From a checkpoint of a small mixture-of-experts model trained on Wikipedia.
Size: 12 layers, vocabulary 8192, 34.3M parameters.
Experts: 96 experts in each of 12 layers, 48 cubed ReLU neurons an expert.
Training: a variant of SOAP for the experts, 5411 steps.
Below are experts of layer 7 (counted from 0) of a mixture-of-experts language model. Rows are named router (the router's row for the expert), up (a neuron's input weights, with its number) and show model dimensions 0-191. Each number is 50 + 12 x the weight over its row's rms, rounded and kept within 0 to 99.
Before each expert's rows: "mostly gets" lists some tokens that are sent to it at least half of the time. This comes from a sample of Wikipedia text that the model never trained on.

# expert 32
mostly gets: " with", " took", " gave", " where", " wrote", " using"
router:31 54 39 62 66 49 48 64 71 39 54 29 38 54 46 46 66 34 60 52 44 31 65 56 49 50 58 71 53 36 60 55 28 35 54 61 64 64 35 40 46 57 42 61 61 41 58 53 62 70 63 41 47 54 57 62 35 46 36 73 54 58 60 57 48 37 33 38 66 45 42 61 35 50 77 41 49 62 46 66 44 58 54 28 52 43 28 32 44 44 59 60 72 34 45 68 34 74 38 46 53 61 70 52 55 56 52 45 48 62 47 37 64 56 45 53 54 45 71 57 55 73 81 37 54 53 35 49 46 41 53 52 30 67 43 39 31 49 50 55 53 59 55 51 66 40 65 60 59 51 48 35 50 47 37 70 41 58 43 42 70 53 59 26 19 47 46 44 46 39 43 56 62 33 30 39 58 46 52 72 34 39 35 47 39 40 61 39 55 28 62 56
up0:45 39 51 68 55 56 66 49 28 31 54 35 56 51 50 56 37 47 59 59 47 46 33 52 45 68 52 46 47 62 80 46 33 36 46 48 30 30 49 53 38 66 39 79 49 76 47 48 59 52 43 60 63 36 49 48 44 42 68 47 69 31 77 61 63 75 45 37 66 43 60 61 48 60 37 40 79 38 38 51 55 61 55 60 59 25 47 36 52 61 44 45 50 38 57 60 58 49 36 40 48 43 65 46 46 45 36 54 39 51 46 54 59 76 51 58 29 48 44 46 49 50 53 43 67 62 54 31 58 65 46 48 53 54 48 62 52 50 22 49 42 53 44 54 32 33 45 53 62 68 47 65 58 61 48 39 26 27 64 42 41 46 46 56 58 49 54 38 29 45 61 74 43 46 60 38 57 35 50 45 32 50 38 43 36 39 75 13 45 37 55 46
up1:39 80 52 57 43 41 39 51 37 50 62 40 58 51 51 58 73 54 46 41 51 46 51 66 46 58 47 58 44 58 40 40 59 13 47 54 59 47 28 30 48 65 66 33 44 31 62 35 73 51 66 33 46 45 19 37 54 51 53 46 57 63 40 38 62 45 48 54 58 31 54 42 62 47 49 47 35 37 47 57 52 46 64 69 35 40 31 48 56 62 76 29 79 24 50 51 46 54 56 33 50 41 59 28 56 44 69 60 37 50 59 38 49 46 44 55 62 47 72 45 42 63 41 51 56 48 47 45 75 18 41 43 46 46 32 55 54 37 53 55 50 67 52 47 56 48 42 59 46 44 58 57 55 37 37 64 56 41 46 40 71 59 56 45 37 72 51 75 39 66 50 38 60 38 43 55 51 36 53 47 41 41 44 36 65 41 50 53 60 24 26 69
up2:48 45 44 52 36 50 56 55 70 66 45 49 74 64 46 50 36 41 53 53 58 29 68 55 70 69 55 46 39 44 64 37 55 59 56 33 61 54 37 51 64 54 52 40 63 69 26 27 57 62 56 70 36 64 19 39 42 30 44 41 49 41 49 66 40 36 56 40 72 59 22 60 67 62 33 44 61 32 47 31 50 55 49 43 55 53 51 25 60 38 57 48 61 59 63 54 42 58 69 48 38 58 47 54 52 40 39 27 53 32 55 47 41 50 66 42 53 59 42 46 47 73 77 43 36 53 47 57 49 55 71 55 39 67 62 34 69 49 64 55 65 64 39 65 35 40 75 55 54 51 50 47 52 49 49 57 41 57 50 65 42 46 51 62 35 58 35 70 66 48 34 56 54 52 54 39 60 37 40 63 57 47 56 52 21 47 74 64 38 68 35 47
up3:49 40 36 61 71 59 55 57 49 48 40 45 45 36 61 56 43 51 54 41 58 53 42 38 26 28 40 55 35 53 48 60 45 47 38 38 54 47 56 58 61 47 54 49 46 65 44 45 51 42 35 66 28 46 61 57 44 45 46 67 33 63 55 62 40 56 52 54 48 63 46 61 09 42 29 54 48 52 58 65 41 72 39 85 28 64 55 42 54 17 53 60 39 59 37 39 63 42 45 43 50 66 49 73 44 58 39 54 54 32 60 58 65 42 56 70 51 56 39 49 67 30 54 42 44 48 49 62 30 54 49 50 52 62 71 40 41 66 53 41 63 49 67 60 50 59 64 51 43 44 43 47 53 55 63 39 64 40 43 44 41 45 47 62 69 29 58 38 49 57 80 38 39 51 53 60 57 41 58 57 83 42 21 22 33 46 65 53 57 67 62 64
up4:31 64 47 50 52 41 60 45 65 36 38 58 47 56 40 69 60 61 59 72 66 43 44 60 55 61 33 65 54 49 56 54 40 19 63 52 51 52 46 63 58 64 31 49 74 32 42 32 44 66 45 71 61 45 60 36 42 43 54 42 47 45 55 53 41 41 39 70 51 34 45 64 24 63 52 54 50 46 76 73 34 58 39 63 53 53 38 51 51 50 58 52 61 50 41 47 47 43 76 39 47 51 47 78 33 51 59 36 50 38 48 50 23 68 33 45 49 65 62 57 32 85 65 49 53 61 46 53 54 39 30 45 48 67 53 32 54 45 44 54 74 52 58 40 47 52 36 46 56 50 46 37 63 73 53 44 55 42 59 35 61 36 54 45 45 34 55 69 43 41 41 60 49 36 54 73 70 29 42 49 50 78 60 46 56 46 60 31 27 43 52 49
up5:44 37 54 35 37 64 30 62 43 26 47 39 59 47 55 53 50 35 39 41 61 39 57 57 31 48 34 43 57 37 58 44 82 56 38 51 47 47 62 47 53 62 70 36 57 46 71 57 61 66 64 52 31 67 43 52 49 45 29 57 57 49 62 52 34 52 42 70 46 23 50 74 29 46 64 38 41 69 54 47 48 51 45 33 38 53 43 47 49 14 70 53 45 58 38 49 37 57 53 28 37 61 43 75 56 52 61 54 55 60 63 57 60 48 63 29 42 37 33 76 49 67 53 55 45 31 38 59 68 65 52 33 74 77 55 46 53 42 30 42 41 61 40 56 70 44 47 47 51 64 53 43 56 55 45 62 25 41 55 47 59 64 50 47 41 47 23 45 53 55 61 45 78 46 36 44 60 50 43 66 44 51 45 45 45 43 62 34 54 39 61 47
up6:38 77 50 49 49 41 34 47 47 20 43 60 57 36 45 51 71 59 63 49 49 40 61 60 32 51 49 54 68 55 54 50 58 41 33 69 34 69 46 49 47 67 67 69 57 45 46 49 34 30 46 53 43 55 63 32 57 58 45 49 47 54 64 46 35 51 39 48 64 53 42 83 33 52 54 65 43 36 40 38 56 41 25 48 53 64 46 40 58 42 48 49 65 64 52 66 41 38 31 35 26 56 50 68 52 32 42 40 49 53 37 42 27 58 76 59 64 59 56 45 52 56 34 52 83 68 40 75 47 42 43 60 40 48 53 49 35 51 39 50 68 59 39 37 66 36 57 27 44 44 58 50 38 57 61 56 55 38 62 31 56 49 44 27 36 57 51 68 45 51 43 45 55 42 50 53 73 38 61 45 16 56 53 28 51 66 47 58 58 36 41 44
up7:51 69 44 36 36 68 57 50 43 59 45 41 48 49 32 65 69 49 58 36 69 62 52 49 26 54 58 30 66 45 76 55 48 57 51 51 55 60 37 55 46 78 68 59 56 62 47 45 55 48 48 47 51 24 43 66 65 38 51 56 67 62 75 51 44 67 40 55 53 60 57 42 36 48 60 61 32 37 27 54 57 60 62 51 51 41 34 49 63 46 57 47 68 56 58 38 39 50 47 54 63 52 51 40 51 55 56 29 48 48 67 71 69 55 54 21 52 27 28 51 30 46 54 55 75 48 55 42 59 58 64 48 50 70 41 55 51 51 52 54 63 56 41 61 41 36 67 57 45 61 62 55 44 67 62 61 47 57 42 28 40 45 24 42 46 38 61 48 71 47 66 52 90 38 44 58 40 54 42 57 47 46 27 61 47 45 37 42 19 60 33 47
up8:50 47 54 72 34 47 50 47 49 57 45 52 51 29 32 35 37 26 41 50 69 31 54 45 59 45 59 65 54 57 58 78 42 59 55 73 37 53 73 68 40 39 51 40 50 47 42 46 52 72 39 66 38 59 25 44 31 47 39 51 45 28 48 61 55 38 54 49 67 54 53 60 51 58 36 46 73 50 53 55 28 46 53 47 48 34 63 46 39 47 44 48 64 48 56 46 52 24 09 57 54 53 56 42 45 56 61 51 23 44 91 40 35 48 54 51 49 55 53 37 46 71 64 85 44 54 61 35 49 62 36 44 34 39 58 54 45 62 45 38 38 22 66 41 42 57 60 53 56 50 61 40 40 50 38 55 56 20 67 58 63 57 38 69 34 63 41 48 63 53 45 40 52 42 51 41 53 48 54 46 49 49 55 41 60 31 57 47 48 56 65 61
up9:69 37 41 49 61 72 66 51 45 45 58 55 70 50 49 74 45 51 59 46 37 62 56 32 52 66 38 40 42 57 73 41 46 29 59 31 42 64 29 52 45 49 46 40 65 60 50 46 72 60 53 72 46 48 39 38 49 52 59 53 32 58 65 52 38 63 71 55 59 52 26 77 31 59 45 61 46 51 64 58 43 51 32 61 46 60 54 59 55 49 57 60 46 56 38 44 40 67 38 42 47 71 58 57 51 81 81 47 46 54 38 49 39 46 74 48 66 50 25 75 72 54 47 41 35 46 54 48 50 45 61 60 48 51 35 31 51 61 49 49 39 44 52 45 44 66 38 66 47 63 62 58 78 64 49 31 61 40 54 48 40 36 49 39 60 34 33 30 49 45 57 25 53 37 69 32 56 51 53 48 67 35 61 48 30 34 58 51 64 52 54 45
up10:22 27 33 49 48 61 40 55 41 46 45 19 74 52 45 59 58 61 52 52 37 44 53 40 43 61 61 44 51 58 49 31 56 24 31 43 57 47 51 47 27 69 41 53 61 50 53 53 58 41 50 78 42 44 49 60 72 40 58 63 69 47 53 51 43 59 42 56 43 63 43 45 33 59 50 41 58 54 41 46 68 67 62 25 53 50 55 59 44 59 54 65 64 52 49 32 41 78 56 47 24 43 71 55 49 51 31 45 46 53 70 61 66 48 46 43 36 40 32 52 20 60 57 46 34 52 29 65 52 44 48 60 57 82 42 55 49 52 45 45 45 67 44 73 56 74 68 46 47 45 50 43 44 60 60 53 39 64 64 39 59 47 64 58 40 42 32 29 41 55 50 62 64 52 24 43 60 38 42 58 60 49 55 79 41 40 40 45 57 48 38 38

# expert 12
mostly gets: " began", " made", " moved", " released", " published", " due"
router:29 53 58 36 47 49 47 61 60 33 60 62 44 60 40 64 59 44 59 43 59 36 47 57 48 56 46 49 41 35 80 60 43 38 33 49 50 49 47 36 49 82 19 50 70 62 52 52 73 49 65 49 45 54 47 47 27 43 51 57 49 35 61 42 47 54 40 39 64 69 44 60 53 62 39 65 55 46 62 53 46 61 46 54 61 47 41 48 48 59 46 54 50 58 61 49 33 62 34 60 40 64 72 45 26 53 51 34 42 43 44 56 37 61 34 36 45 52 53 54 50 58 78 49 41 59 47 33 68 69 73 67 36 54 29 55 90 27 36 30 45 52 59 53 41 38 57 70 28 41 46 59 76 50 51 38 41 61 35 48 46 46 41 31 29 42 35 35 47 44 48 52 68 48 54 46 43 42 47 75 38 74 44 54 53 50 33 59 49 44 43 66
up0:32 60 49 38 34 37 32 54 35 63 62 46 29 38 27 43 61 20 18 45 67 55 29 52 55 58 42 48 60 48 37 63 58 39 56 57 41 27 57 56 39 54 41 24 62 42 50 59 41 53 42 43 59 63 48 49 63 48 58 61 44 57 54 63 61 35 58 33 71 43 40 41 72 59 45 47 58 65 59 46 66 42 53 56 48 61 44 57 38 61 60 33 53 54 39 33 46 61 51 72 41 50 34 46 56 54 44 45 49 57 50 66 38 62 47 49 41 51 46 47 40 38 79 36 57 42 30 52 69 67 49 47 55 54 42 51 29 56 57 54 48 37 62 37 60 64 41 65 54 45 74 41 79 53 42 58 30 51 56 48 63 67 61 30 42 70 50 52 51 55 38 56 82 46 44 43 32 55 45 64 70 51 44 76 32 61 47 68 68 49 40 51
up1:50 49 26 47 61 64 62 55 43 41 49 72 58 70 56 58 55 65 44 52 49 26 36 29 70 42 34 34 57 32 38 40 41 47 54 21 44 50 49 58 47 53 68 61 66 40 46 45 45 58 50 47 28 54 42 51 40 40 57 63 51 63 50 60 49 53 60 53 39 66 58 43 45 29 36 50 40 57 52 66 70 52 66 57 35 36 53 41 49 49 37 30 35 54 53 63 73 50 42 48 26 48 53 48 34 68 49 41 48 53 33 63 62 68 32 34 53 68 58 40 59 49 58 45 55 76 41 43 32 47 55 49 49 58 45 37 75 53 25 84 62 43 58 46 32 54 53 41 55 36 32 32 57 40 36 58 76 50 59 44 32 55 66 36 64 51 44 55 59 53 59 51 56 53 55 55 61 50 87 37 26 36 45 65 52 47 63 37 51 54 44 55
up2:33 43 62 10 35 67 56 56 48 53 38 75 39 09 29 59 34 55 27 46 39 54 41 40 38 59 61 63 53 43 35 57 43 75 49 46 65 49 47 59 52 69 43 51 87 42 47 47 48 51 52 61 46 26 55 59 63 52 39 33 49 69 43 58 19 52 43 38 53 52 53 33 64 39 63 43 29 52 57 61 63 56 36 58 54 57 63 45 54 60 61 41 61 30 50 58 41 69 62 42 40 47 62 44 35 55 55 32 60 28 56 59 48 62 61 56 57 42 43 31 67 64 63 43 43 52 51 54 59 42 61 58 55 60 43 47 22 38 38 50 63 68 45 65 54 50 43 36 58 46 68 54 45 52 36 47 41 42 52 55 62 34 50 31 28 51 42 57 44 58 33 46 47 58 47 42 46 48 51 46 53 69 48 64 58 52 23 48 45 53 58 62
up3:54 34 47 59 65 61 56 41 36 62 38 61 56 65 61 45 54 35 44 54 52 36 41 46 75 59 29 50 46 39 40 47 35 41 26 58 45 44 28 47 59 41 49 58 76 38 75 54 48 38 70 44 48 51 40 54 56 50 62 50 42 28 50 56 54 59 43 59 60 58 51 58 48 49 14 86 63 32 63 69 57 24 31 53 62 48 45 69 45 45 39 47 53 53 28 51 54 60 45 46 43 42 47 38 57 42 32 50 40 74 49 58 40 61 45 49 60 48 30 57 49 58 31 62 38 48 50 44 60 54 42 49 38 50 41 50 81 56 41 38 50 54 53 44 38 65 66 69 05 57 65 60 30 36 54 58 47 46 45 38 40 48 57 55 35 74 41 60 47 26 54 55 41 61 49 65 58 63 40 44 61 44 50 50 45 49 49 47 50 28 66 68
up4:41 64 50 34 43 55 37 51 53 64 47 64 55 56 60 55 60 55 30 60 43 48 38 40 58 39 39 60 39 41 40 71 57 51 34 39 57 62 42 68 50 45 40 55 46 31 41 43 64 41 60 19 45 49 50 68 39 33 65 53 48 48 32 33 66 45 74 50 26 46 61 43 31 43 37 64 37 48 67 40 54 55 40 51 48 54 56 68 55 23 49 59 54 35 56 44 35 46 44 53 46 43 77 37 66 64 44 38 42 49 59 29 58 67 41 38 61 67 53 45 56 63 49 46 46 51 49 48 50 74 64 33 41 50 27 57 56 50 47 37 44 44 65 59 40 68 36 44 50 49 20 64 41 62 34 64 67 28 37 33 39 38 62 37 74 54 54 54 45 57 59 42 60 62 68 52 67 59 63 45 33 43 50 33 45 52 55 40 55 78 38 20
up5:59 50 62 40 41 39 63 46 60 59 57 50 46 58 74 35 38 45 54 37 38 51 60 47 57 47 56 35 42 26 39 52 46 49 43 33 60 47 30 57 62 66 10 33 57 65 36 40 38 62 34 59 60 52 37 46 58 43 44 57 55 48 52 55 57 68 34 45 58 54 72 55 50 70 35 69 48 36 41 32 47 65 30 51 43 55 48 38 31 79 63 53 67 52 37 65 52 58 61 46 65 43 42 50 33 21 45 47 46 64 51 53 45 34 54 55 75 63 36 45 67 41 63 45 62 59 57 53 47 71 51 49 56 68 30 60 41 44 50 46 44 60 41 22 59 46 57 52 27 52 54 43 65 47 30 61 60 77 60 65 61 53 74 59 72 68 35 47 54 51 33 45 39 45 40 46 34 51 49 44 49 61 52 62 62 53 52 43 71 29 47 64
up6:42 55 38 37 45 55 70 75 63 41 35 43 55 52 37 76 61 44 40 55 49 48 47 63 59 69 27 59 43 41 66 49 44 42 56 74 67 57 49 55 40 49 43 63 58 62 65 32 52 35 72 53 63 47 35 65 36 38 40 65 42 49 60 59 70 54 46 31 56 40 33 54 32 75 40 39 49 55 54 53 45 57 41 41 47 39 48 33 62 50 53 75 50 67 47 59 45 82 56 41 57 43 37 55 56 53 81 30 42 52 63 49 46 59 37 59 37 51 43 51 40 56 66 61 51 68 64 35 67 59 55 63 64 76 47 58 62 42 43 39 41 66 69 69 62 60 40 49 47 64 73 57 74 72 79 44 45 43 34 59 58 63 41 40 34 43 37 37 64 61 61 48 48 49 63 39 55 36 49 56 52 43 40 47 37 40 58 31 46 48 50 48
up7:52 40 43 45 64 58 48 47 59 49 45 46 55 36 39 48 76 33 64 60 63 55 65 71 32 39 58 51 50 42 49 53 42 60 59 54 17 72 21 47 68 58 58 36 70 59 57 29 57 55 26 48 67 39 28 40 51 48 28 49 50 69 69 38 43 44 34 52 46 52 36 67 27 51 50 45 57 41 48 58 33 44 45 55 60 65 35 58 58 48 27 54 51 36 46 53 32 54 36 39 51 58 57 53 61 31 62 55 37 42 64 89 54 67 29 60 64 47 40 65 20 63 39 50 59 58 52 68 41 42 63 52 36 59 71 68 46 55 51 34 64 36 42 61 52 46 46 49 41 47 48 57 48 39 55 59 37 30 35 42 66 48 51 44 48 52 57 57 39 53 64 58 65 37 43 38 49 46 60 59 34 50 54 38 43 57 47 55 58 20 44 66
up8:48 54 63 42 23 66 39 46 60 51 40 49 50 47 43 64 59 56 49 28 50 58 58 43 66 50 62 40 48 51 46 46 47 34 51 42 65 53 44 37 46 65 37 56 59 54 66 38 33 46 56 69 52 82 51 63 51 25 56 70 51 53 60 58 54 81 45 48 43 50 50 43 53 54 47 53 59 51 61 54 40 59 59 54 55 49 47 49 52 38 47 54 66 36 54 63 54 70 58 43 43 57 32 28 78 28 61 37 36 80 45 64 57 59 58 72 39 56 49 37 72 57 63 52 33 48 39 54 51 66 47 33 47 47 33 61 33 27 54 35 62 67 50 31 60 51 55 56 39 46 97 51 38 66 34 60 66 53 56 83 48 58 62 26 45 66 40 52 61 61 44 52 49 64 47 52 38 44 64 41 55 59 48 65 57 49 44 64 66 56 60 39
up9:30 60 73 36 36 63 45 43 45 60 50 43 49 56 67 31 54 56 36 65 41 62 45 68 51 64 20 33 33 46 43 67 36 47 48 38 43 49 56 47 56 49 36 69 47 39 56 69 46 63 60 43 39 48 37 66 59 46 54 47 35 69 75 48 40 46 35 35 47 47 67 50 49 60 67 62 34 25 32 48 61 80 34 41 47 62 36 59 56 61 47 64 35 47 42 83 42 37 40 46 41 51 47 51 58 48 48 51 46 56 48 72 64 45 49 50 62 34 41 43 36 44 42 64 32 54 18 51 53 34 46 75 58 44 27 37 48 36 68 47 55 29 39 77 52 49 36 52 41 42 48 52 66 36 50 73 44 50 55 51 45 58 41 52 38 57 34 50 49 47 31 48 53 48 23 49 43 50 65 55 58 50 31 61 47 62 49 47 50 51 24 58
up10:66 48 47 39 48 60 48 52 60 52 55 60 72 39 58 68 44 46 57 56 71 63 50 30 32 75 29 44 59 80 57 42 60 50 56 56 52 46 48 16 54 65 47 49 47 37 42 55 68 44 48 54 26 35 51 59 48 51 47 33 32 55 53 28 50 63 69 46 42 55 39 48 40 37 60 51 38 40 70 70 60 22 44 33 50 56 42 39 37 65 47 40 49 47 32 35 38 65 71 43 47 51 45 43 39 63 57 42 39 64 39 51 34 54 56 49 42 46 59 53 36 67 59 58 48 31 75 60 51 40 53 43 47 67 50 56 90 53 59 43 50 54 53 57 57 41 51 53 67 68 55 68 45 61 47 57 49 43 57 61 42 37 58 59 57 47 55 46 23 33 24 45 48 53 56 38 62 49 36 49 68 30 31 47 35 69 52 34 46 35 55 74

# expert 76
mostly gets: " found", " held", " served", " used", " led", " won"
router:42 48 43 42 45 56 42 28 59 37 48 31 42 40 34 58 69 31 53 70 61 40 69 54 34 62 41 54 56 32 73 43 37 34 45 56 42 78 31 58 39 54 60 54 53 56 35 58 38 44 50 26 42 53 49 59 35 47 55 69 48 45 56 52 32 41 54 47 63 64 43 59 45 59 45 52 52 42 40 70 38 54 62 37 55 34 22 55 59 43 37 56 61 46 37 50 42 65 47 47 70 36 57 33 63 59 45 34 44 63 54 37 49 45 41 75 26 52 68 51 38 37 56 35 52 64 48 44 56 39 44 63 17 69 58 48 30 53 34 41 64 65 48 36 67 37 66 50 49 39 68 55 47 60 33 53 54 49 51 62 74 40 38 44 44 44 46 46 74 40 65 55 41 33 29 31 70 57 53 67 32 56 63 46 44 54 57 60 59 45 39 68
up0:37 41 47 56 43 32 65 44 62 45 64 44 51 49 45 41 65 41 68 35 48 58 44 44 51 43 40 53 48 41 60 68 58 39 57 58 33 25 43 58 45 45 56 59 52 46 44 45 58 63 22 54 29 31 38 30 45 42 31 41 51 75 63 67 18 47 49 39 54 52 38 46 69 56 45 39 42 29 49 62 34 50 62 73 36 46 38 55 40 69 46 40 43 70 42 64 29 62 62 58 39 62 50 52 62 51 33 41 33 48 55 62 74 62 38 51 40 71 36 49 38 45 65 40 53 61 49 62 74 52 52 62 82 50 49 60 48 36 39 61 67 68 34 80 48 59 53 46 53 51 72 54 43 42 40 57 30 49 54 46 65 58 48 57 43 42 54 67 41 53 52 81 52 27 65 55 39 54 55 62 52 47 54 49 74 53 45 40 36 58 48 53
up1:55 40 43 68 36 60 39 39 42 48 33 47 64 25 43 46 45 79 74 33 49 51 53 60 52 36 30 56 69 46 68 46 32 42 54 62 58 73 29 20 40 57 57 38 47 62 52 37 41 62 36 36 54 58 46 70 34 50 68 27 66 60 44 54 32 49 60 67 45 47 45 31 53 56 55 73 41 67 48 44 58 79 58 42 53 52 81 30 59 39 37 49 49 56 40 58 43 60 34 53 41 44 38 31 56 51 50 55 49 59 39 65 54 70 69 52 56 49 46 49 39 43 44 49 35 50 61 43 52 29 53 59 54 69 32 58 49 69 37 36 69 39 49 64 54 34 64 31 36 45 52 54 61 52 63 57 85 43 55 51 42 62 46 56 41 49 49 48 34 50 45 57 62 41 37 33 55 33 62 47 53 48 51 59 29 49 53 40 45 42 69 38
up2:56 44 52 44 30 64 49 49 48 39 32 38 28 55 51 59 54 39 73 62 44 63 34 56 43 72 25 43 50 19 64 36 51 68 68 65 40 46 53 57 53 62 35 46 65 48 61 23 53 43 60 44 62 44 57 61 40 60 61 59 78 25 50 59 37 57 37 43 44 24 43 52 32 36 46 50 40 58 46 53 70 48 57 36 39 47 13 59 55 68 51 53 61 32 59 60 52 61 53 38 50 48 51 52 39 64 36 33 57 55 60 56 58 55 44 60 31 49 30 51 46 52 73 63 65 50 42 36 50 33 47 71 40 68 57 61 38 46 40 36 28 56 45 45 49 50 49 63 40 47 59 30 58 60 42 41 48 65 52 48 40 57 68 45 41 53 39 55 36 42 46 36 68 33 50 50 57 41 46 67 34 63 32 72 40 37 41 55 29 59 37 58
up3:48 35 77 64 43 48 62 53 40 36 50 54 64 49 44 57 56 67 58 35 49 64 51 30 56 44 40 38 54 49 55 46 67 40 57 41 26 54 42 78 29 47 44 43 48 33 49 44 58 58 39 28 30 62 76 53 28 39 54 49 38 52 55 54 31 44 50 54 59 34 61 33 40 40 57 34 15 27 48 44 59 48 45 36 41 41 63 50 61 31 39 38 60 47 60 52 56 41 61 49 43 58 41 62 55 58 41 43 30 36 74 65 51 61 49 69 63 60 45 58 50 44 68 45 44 55 42 62 47 50 50 40 44 55 77 37 40 67 55 35 57 52 38 42 50 63 43 30 53 55 56 37 48 43 52 47 49 45 89 45 45 57 60 55 32 70 60 45 40 41 40 48 20 33 58 55 44 39 48 69 58 42 50 38 48 70 40 24 46 72 44 62
up4:51 61 70 49 55 30 20 68 37 36 59 43 59 36 31 44 61 43 63 36 64 57 57 46 52 48 45 67 53 51 54 89 51 58 42 54 42 61 57 61 59 51 58 65 46 42 44 51 76 43 48 59 50 42 65 41 42 55 41 49 48 79 30 50 38 33 36 34 56 47 47 56 55 45 44 62 42 49 57 60 51 26 33 46 33 50 56 45 46 64 37 26 68 67 60 41 37 63 55 62 56 67 38 64 54 51 56 32 45 59 63 18 61 55 34 69 38 61 64 41 45 60 50 50 71 48 52 52 67 51 50 49 30 51 49 57 40 58 42 38 61 62 57 45 44 36 37 49 63 58 41 53 62 52 39 75 62 48 38 56 57 40 45 54 22 45 59 38 45 73 63 63 55 55 55 59 67 58 37 54 69 17 47 38 67 65 33 48 47 63 38 54
up5:49 55 45 68 49 58 55 42 53 24 33 46 52 55 41 55 54 65 70 62 37 39 65 50 40 72 31 44 54 43 50 53 54 70 62 46 50 53 43 57 69 43 60 54 51 67 45 50 17 51 35 34 58 53 51 26 65 53 31 42 24 50 60 57 61 53 42 64 77 44 65 41 49 64 42 58 59 52 40 39 58 61 29 45 64 52 29 57 76 40 59 66 65 60 50 52 34 47 68 33 50 39 61 53 74 33 48 55 44 56 43 65 49 39 50 40 65 40 40 49 50 68 66 57 64 33 53 63 57 62 40 76 25 41 79 63 57 56 56 53 56 55 43 41 28 43 64 36 53 36 66 35 55 39 56 61 32 51 66 37 67 49 24 50 62 42 52 43 36 58 47 37 65 54 45 48 69 37 55 49 40 54 51 74 42 63 58 48 53 40 51 47
up6:48 43 62 26 50 55 57 38 40 36 33 38 56 43 49 57 34 41 45 67 53 36 61 57 53 39 27 37 71 48 63 60 44 50 55 48 70 50 55 42 59 55 59 55 55 54 52 67 35 42 41 58 57 57 42 42 42 47 58 52 75 49 52 58 44 60 36 59 82 68 40 45 39 71 41 64 41 78 54 55 45 56 57 41 48 47 64 52 58 48 64 54 60 53 41 71 55 72 62 49 44 50 36 51 51 30 53 52 43 48 60 56 49 63 53 44 44 67 46 36 62 43 43 67 33 66 37 54 69 39 45 63 43 66 46 62 66 44 36 48 51 42 46 41 59 62 23 30 45 49 68 44 43 65 48 58 46 43 57 73 45 58 66 53 47 29 29 39 38 23 35 56 73 65 61 18 40 45 54 42 52 53 36 65 40 48 62 56 43 24 75 82
up7:51 61 40 83 59 57 45 63 67 48 62 41 62 39 57 56 48 38 62 66 47 57 58 34 38 55 51 64 56 65 49 44 41 57 41 69 57 66 56 19 40 52 15 67 46 63 56 48 44 56 62 33 54 49 44 51 37 31 28 46 41 51 38 38 61 64 41 44 55 67 44 55 44 55 39 36 53 42 61 52 56 71 50 55 54 28 58 58 65 55 44 70 45 25 60 51 61 57 64 46 60 29 70 38 38 50 59 59 54 25 60 41 55 45 56 64 33 19 56 55 61 49 58 39 52 78 36 50 74 40 55 46 42 55 63 48 64 43 67 54 51 68 51 50 65 54 63 57 55 59 51 66 64 57 49 37 54 16 39 31 52 54 57 38 50 63 66 55 48 62 70 66 73 34 70 44 47 41 46 54 60 45 47 40 58 31 58 56 58 58 55 43
up8:50 31 58 28 50 35 28 52 55 60 52 46 63 62 59 73 53 44 47 71 54 48 46 40 43 45 56 31 78 60 40 70 47 62 59 62 39 58 32 46 36 46 28 43 38 58 41 47 59 61 79 54 45 46 39 48 44 33 36 53 61 61 32 57 38 27 55 38 39 69 53 49 30 43 66 37 41 59 44 50 57 40 42 53 51 64 72 58 54 40 55 56 54 47 60 56 52 41 41 39 45 52 54 64 38 57 64 51 35 81 41 48 36 51 54 57 56 89 42 32 44 42 70 45 46 37 41 60 41 53 48 27 59 53 50 60 45 45 59 67 67 60 50 47 56 55 57 36 50 59 54 39 65 40 22 67 56 78 58 49 35 45 56 31 66 43 29 59 30 34 66 40 48 51 54 65 60 34 65 56 58 57 34 52 50 55 56 59 43 37 52 70
up9:61 65 58 28 37 61 51 42 46 39 54 53 50 66 46 44 34 56 53 65 56 70 54 44 55 78 45 54 58 65 60 56 43 54 54 35 54 46 37 65 31 37 41 65 61 59 43 51 42 37 39 46 55 40 52 50 33 54 36 74 50 63 60 53 47 47 31 38 34 24 45 71 27 46 49 54 62 60 29 45 43 39 52 27 36 61 33 35 51 56 66 42 36 56 41 50 47 56 67 40 43 40 44 57 53 40 53 16 37 48 61 68 37 66 34 66 56 38 36 56 64 81 72 58 43 51 61 53 45 77 52 49 47 65 42 36 48 47 47 48 46 63 53 57 67 34 38 45 76 68 54 76 80 45 39 58 63 42 59 48 52 49 58 56 77 55 59 51 58 42 60 46 55 54 45 59 45 45 46 60 43 61 30 49 47 57 67 45 42 26 57 67
up10:52 49 66 34 64 39 63 52 73 72 44 50 40 49 44 53 64 41 42 33 49 54 70 51 53 56 38 48 76 47 64 43 47 41 27 50 63 61 50 58 60 17 44 48 65 40 44 60 60 51 26 52 58 57 49 49 50 74 55 50 48 50 26 17 42 46 58 57 37 22 44 48 62 42 40 34 61 44 41 61 36 35 61 45 39 44 24 50 26 71 60 48 57 64 37 63 29 47 52 53 50 33 50 59 65 57 54 32 43 66 45 40 42 48 56 50 47 80 57 38 39 54 42 54 69 31 45 66 41 59 56 58 40 59 46 54 48 53 60 37 47 33 60 59 68 41 33 61 60 47 51 41 50 48 59 47 48 71 58 74 63 55 51 44 45 44 47 48 36 65 30 31 39 48 56 44 67 50 53 52 43 62 72 80 51 43 63 48 55 48 30 68